Weights of a small mixture-of-experts language model, trained from scratch on English Wikipedia.
Experts: 96 experts in each of 5 layers, 320 GELU neurons an expert, 2 picks a token, a softmax router.
Below are experts of layer 5 (counted from 0) of a mixture-of-experts language model. Rows are named router (the router's row for the expert) and show model dimensions 256-383. Each number is 128 + 24 x the weight over its row's rms, rounded and kept within 0 to 255.
After each expert's rows: "comes after" lists some tokens at least twice as common just before its tokens as in all text. This comes from a sample of Wikipedia text that the model never trained on. Tokens count by the router's weight.

# expert 26
router [126 195 142 107 127 159 135 119 117 142 102  93 113 105 100 138  98 139 163 118 165 111 159 128 165 148 122 142 153 153 107 108  92 125 141  95 141 105 166 144 122 137 125 139 153  93 135 138 105 146 117 141 132 106 101 141 122 131 159 145 167  93  92 113  81  98 139  95 108 164 111 143 128 114 136 102 180 115 119 154 128 174 114 129 118 137 157 127 137 104 126 128 120 118 111 118 102 144 151 133 183 132 127 117 139 140 163  75 125 155 142 143 157 119 169  92 144 113 123  96 104 104 129 152 127 110 181 104]
comes after: "\n", "==", "===", " ===", " ==", "===="

# expert 93
router [168 176 114 120 122 114 167 123 152 155  87 142 157 100  99 106 134 112 113 122 135 164 102 137 179 150 125 109  95 153 100 157 103 117 116 154  83 151 131 124 133 139 147 112  88 143 149 160 134 150 155 141 149 125 137 141 105 127 117 102  85 141  94 111 106 106 120 101 129 118 144 138 129 135 124 100 130 156 173 114 137 121 107 129 129 144 129 128 154  83 160 109 107 114  89 175  78  83 112 129 106 118 144 120 145 156 148 135 149 137 101 150 125 124 128  95 144 129 145 148  87 110 125 122  96 123  90 161]
comes after: " ", " (", "–", "/", " [", "_{"

# expert 8
router [134 129 133 149 127 150 148  77 100 119 159 140 105 164 162  95 154 129 178  92 118 107 161 133 173 119 160 129 130 155 153 105  96 176  91 161 165 110 159 158 127 146 141 121 108 129 141 117  90 152 113 129 147 154 134 141 136 108 131 107 124 133 109 158 149 124 139 106 123 120 147 153 123 140 136 108 146 123 127  93 107 178 144  83 149  83 127  61 115 180 121 133 139 125 127 128 124  95 110 123 127 143 139 162 110 116 134 115 107 121 128 132 155 153 131 134 154  88 120 117 126 150 139 143  99 128 121 113]
comes after: "0", "2", "1", "5", "3", "7"

# expert 85
router [103 188  99 132 125 140  93 136  83 160 107 114 130 173 163 146 149 135 161 149 147 133 124 120 181 149 121 112 180 133 168 111 110 145 130 126 129 105 135 125 133 144 123 130 146 111 148 135 114 135 101 141 157 125  93 155 102 136 149 149 167 114 133 156 110 147 132 108 107 187 117 125 112 166 155  92 106 117 117 151 142 146 144 115 140 125 125 135 104  94 125 108 140 128 162 123 137  82 141 156 130 104 126 102 143 135 116 102 126 156 115 167 145 100 162  95 146 139 128 136 156 123 131 133 143 143 141 118]
comes after: " |", ")", ".", ";", "---|---|---|---|", "\""

# expert 29
router [136 125 146 124 127  88  75 101 114 172 134  93 116 175 122 117 148 145 116 134 161 123 108 127 102 140 134 162 160  84 173 113 152 145 143 114 134 142 130 120 143 122 127 139 127 122 136 120  83 104 122 126 131 148 102 169 153 142 141 150 140 125 137 173 109 150 106 114 141 132 111 108 123 162 100 130 137 124 142 135 149 143 168 136 133 114 147 130 169 136 131 110 130 156 162  88 142 110 143 126 102 142 161 117 142 129 101 120 127 104  97 174 144 132 149  92 114 157 108 116 149 160 108 114 134 146 111 144]
comes after: " ", ")", "0", "4", "3", "5"

# expert 94
router [120 143 108 100 161 169  98 127 153 106 115  71 124 136 112 141  96 140 162 115 143 132  88 153 184 104 139 114 115  70 161 116 110 140  92 147 115 112 141 123 114 145 170 126 161 137 116 101 136 152 155 140  95 148 134 122  85 120 167  98  99 114 110  83 142  98 158 151  87 139 110 137 156 176 115 177 113 139 132 156 143 118 155 145 120 142 125 118  94 110 104  95 112 125 103 109 115 146 146 147 159 139 151 129 132 147 149 140 121 168 128  86  91 109 141 100  96 175 120 107 123 146 133 140 164  70 112 121]
comes after: " |", ":", ";", " /", "|", ");"

# expert 5
router [100 126 164 123 128 123 117 155 137 148 139 162 147 171 168 122 152 113 127 149 131 111 110 124 187 104 160 146 189 144 154 154 105 143 100  83  77 100 159 136 180 147 124 120 143  92 109 159 139 154  64 149 158 127 149 149 118 142 127 115 179 134 120 152 113 129 119 115 112 160 111 114  79 160 147  98  98 146 126 157 143 104  94  89 141 132 123 142  99 130 138  84 115 157 135  98 152 108 120 103 118 141 141 140 154 160 137 125 108 144  85 161 107 135 169 127 138 141 123 134 151 128 126 156 152 144 101 114]
comes after: " |", " ", ";", "1", " −", "3"

# expert 13
router [160 133 117 125 141 102 165 125 128  89 152 130 116 101 162 140 114 129 129 158 111 130 105 109 166 143 115 146 142 111 108 152 106 161 125 131 138 122  87 156 126 111 140 110 149 114 124 133 166 111 105 136 114 115 129 120 145  97 155 122 122 122 129 140 129 117 107 107 129 110 151 163 131 100  79 125 121 122 146 140  58 155 132 137 150 128 161 115 163 127 151  99 122 119  84 142 159 148 115 116 154 125 125 149 149 109 133 111 152 183 130 153 108 150 114 150 152 151 149 115 132 163 158 119 107 149 147 129]
comes after: "1", "9", "0", "8", "2", "7"

# expert 2
router [179 119 144 120 115 128 129 115 103  98 117 105 118 145 164  84 115  94 135 140 106 100 113 145 138 148 152 139 109 122 162 166 106 132  92 120 124 133 173 114 128  97 103 147 101 100 109 116 134 140 123 136 143 154 131 133 133 118 125 106 134 109 136 162 116 136  84 132 168 114 144  99 157  90 127 124 121 140 122 158 108 138  83 104 111 123 101 110 136 168 100 154 133 173 145 159 152 138  98 154 128 107 114 142 106 139 119 169 134 115 123 180 148 136 136 158 145 139  92  81 149 144 133 152 152 142 117 117]
comes after: "–", "1", "2", "-", "3", "/"

# expert 55
router [104 156 103  87 148 145  86 107 134 158 145 131 146 169 146 104 101 104 154 114 163 110  95 121 169 131 133 157 169  84 159 163  96 165  87 103 104 111 160 119 145 121 151 141 148 122 119 144 152 175  94 150 148 137 159 141 109 135 129 121 177  91 117 174 121 117 126 100 134 161  81 123 116 162 162 145 104 156 121 127 121 122 150  81  87 140 124 119 131 108 120  74 110 160 128 101 152 134 140 147 121 144 148 118 140 139 119 150 123 156  83 167  89  93 158 103  85 143 129 112 153 105 150 146 152 120 128 116]
comes after: " |", ";", " /", ");", " –", " ×"

# expert 63
router [152 130 101 134 130 137 105 102 154 172 166 136 111 163 126 107 145  88 151 133 128 106  87 150  89 106 138 149 130 142 166 103 157 145 156 105 128 130 141 113 205 105  96 109 129 115 108 126 107 161  61 148 173 123 144 119 153 142 124 144 155 127 150 155 115 144 102 113 122 132  93 100 130 143 117 109 107 148 134 165 144 159 160  98 102 138 157  96 131 142 136 121 132 161 175 120 136 111 100 103  92 147 133 108 129  89  98 156 120 126  87 168 149 116 167  99 126 146 128 151 132 124 125 128 154 143 117 127]
comes after: "0", "5", "3", "1", "4", "6"

# expert 87
router [138 113  95 175 127 135 131 107 119 163 165 123 115 112 144 142 111 147 153  99 105 153  90 139 177 135 135 134 120 108 158 166 110 157 110 153 152 106  90 196 117 129 169 108 155 124 113 102 157 110 122 137 167 102 121 119 153 114 140 126 130  87 131 157 142 134 117 115 142 133 136 134 110 152 110 135 146 139 161 125  86 149  91 121 146 104 173 106 163 156 141 112 115  89 110 184 139 131 110 119 159 133 138 170 146 144  79  98 131 160 126 117 131 141 115 141 125 107 129 121 149 160 167 132 109 139 145 111]
comes after: "0", "2", "9", "1"

# expert 48
router [132 126 127 133 156 140 168 100 175 126 141 144 109 119 155 123 138 100 132 132  98 106 133 143 173 156 132 131 110 136 163 150  94 172  99 112 129 147 140 130 136 112 128 126 153 137 109 153  91 118 105 103 140 136 112 160 159 121 177  98 134 148 132 141 128 165 154  93 156 116 151 166  81 137 152 151 106 119 141 109 109 181 164 115 152  90 150  80 125 147 158  94  93 110 129 163 148 163 139 109 151  95  69 134 116 125 113  91 129 155 128 169 136 173 105 124 139 120 127 105  95 145 129 111  89 138 134 118]
comes after: "1", "9", "8", "2", "7", "3"

# expert 25
router [108 135  88  98 175 147 120 105 148 138 142 140 124 141  87 140 133 112 148 112 132 184  68 125 158 108 153 122 143 118 148 164  98 104 110 132 139 147 131 112 119 133 124 104  93 144 100 135 109 123 144 136 141 139 146  90 112 135 144  95 110 135 160  86 137 119 141 115 125 180 100 151 147 118 106 159  80 141 120 157 115 166 163 138 126 154 115  83 147 104 148 125 126 149 111 111 141 156 155 144 116 173 123 142 126 137 166 134 141 164  92 109 133  97  95 149 100 122 115 164 149 116 167 156 124  82 131 115]
comes after: " in", ",", ":", "-", "In", " In"

# expert 83
router [155 122 154 130 139  97 154 140 143 140 107  92 119 146 137  74 143 122 163 137 154 115 162 115 155 134 101 156 113 134 162 123 105 180  74 101 134 109 120 147 143 165  95 143 121 143 166 131  85 111 143 127 147 141 118 167 154 119 135 118  98 147  88 155 146  98  87  87 108 137 150 175 106 154 127 150 147 139 171  93 117 113 154 138 147 140 120 151 124 164 145 109 121 124 111 121 126 123 113  90 127  98 159 108 145 113 109  94 117 131 145 144 157 173 170 133 167 119 141 117 108 161 100 120 130 137 122 120]
comes after: " ", "1", "2", "3", "4", "5"

# expert 38
router [145 174 114 116 165 132 116 137 137  98 101 116 168 142  90 138 104 106 113  90 167 178 153  90 170  82 131 132 112  94 113 164 137 126  96  93  91 139 134 123 148 151  94 143  64 183  95 135 127 131 144  88 121 124 109 105  86 126 150 104 139 111 120  94 150 122 128 165 122 158  80 166 159 156 112 124 104 146 119 143 118 133 158 120 124 161 127 123 141  93 161 113 158 147 114  99 134 134 143 143 177 131 136  96 146 145 130 146 150 127 103  97  90 104 105 164  97  93 107 143 138 127 164 152 120  82 128 146]
comes after: " the", " a", " and", " of", " in", " an"

# expert 76
router [179 108 138  99 107  99 159 135 142 131  97 128 108 114 130 144 138 103 142 118 105 128 146 132 170 131 173 139 130 128 116 164  98 125 121 130  96 178 124 146 131 144 107 107  67 130 110 149 133 115 151 102 168 137 114 155 138 132 116  93 135 122 106 115 135  99  96 111 133 124 132 148 119 126 128 113 122 148 165 136 134 113  78 142 114 148 125 133 139 169 131 148 127  95 100 136  93  67 123 161 132 119 135 126 148 147 149 146 155 144 102 112 178 143 116 102 152 135 122 131  75 152 120 164 102 139 106 129]
comes after: " ", "–", " (", "/", " U", "==="

# expert 27
router [144 146 147  84 115 142 157 126 149 127 126 137 108 152 161 133 136 109 129 123  92 108 145 136 174 144 167 142  91 159 139 188 103 155 109 108 100 156 149 148 147 141 123 152  96  97 163 206 150 175 106 134 132 145 168 122 135 157 109  96 129 136 120 150 149 147  87 112 121 158 135 142 109  94 154  94 105 156 169 179 140 139 101  76 100 103 112 110  76 173  99 129 108 152 105 136 128 112  93 155 151 135  89 108 127 152 151 118 119 143 134 155  87 123 132 140 166 108 127 109 103 124  99 176 130 142 139 141]
comes after: ".", "′", "°", ":", "–", "0"

# expert 36
router [118 131 123 105 134 133 126 122 153 147 126 106  99 154 144  59 123 116 155 128 155  98 116 133 181 137 162 149 148 127 152 107 112 167  93 128 103 145 114 144 159 144 157 149 144 109 157 112 101 158 111 159 157 124 154 157 139 133 178 116 124 125  97 149 118 106 110 102 129 125 145 161  85 167 143 131 143 140 139 118 146 145 142 102 148 100 116 114 122 161 111  67 124 119 118 109 133  76 134 110 164  90 151 148 147 126 157 123 134 165  89  89 126 122 183 101 147 155 140 133 134 154  96 115 143 143 135 148]
comes after: " ", "1", "2", "3", "4", "5"

# expert 45
router [ 91 133 154 118 110  74  78 114 158 149  95 148 157 113 129 132 166  92  89 141 135 166 114 122 141 137 123 200 139 102 163 127 125 100 128 142 101 118 146 124 139 134 152 150 112 178 114 107 163  94 124 168 145 158 111 147 107 123 118 110 193 104 134 141  91 110 117 130 147 120 108 108 126 140 145 112 146 128 122 155 117 113 126 147 148 161  87 136 167 142 133 130 142 126  78 144 163 147 141 122  86  80 142 111 131 164 148 152 112  92 108 179 139 176 104 119  66 139 113 124 169 125 151 123 147 127 122 144]
comes after: ",", " of", "-", "=", " the", "."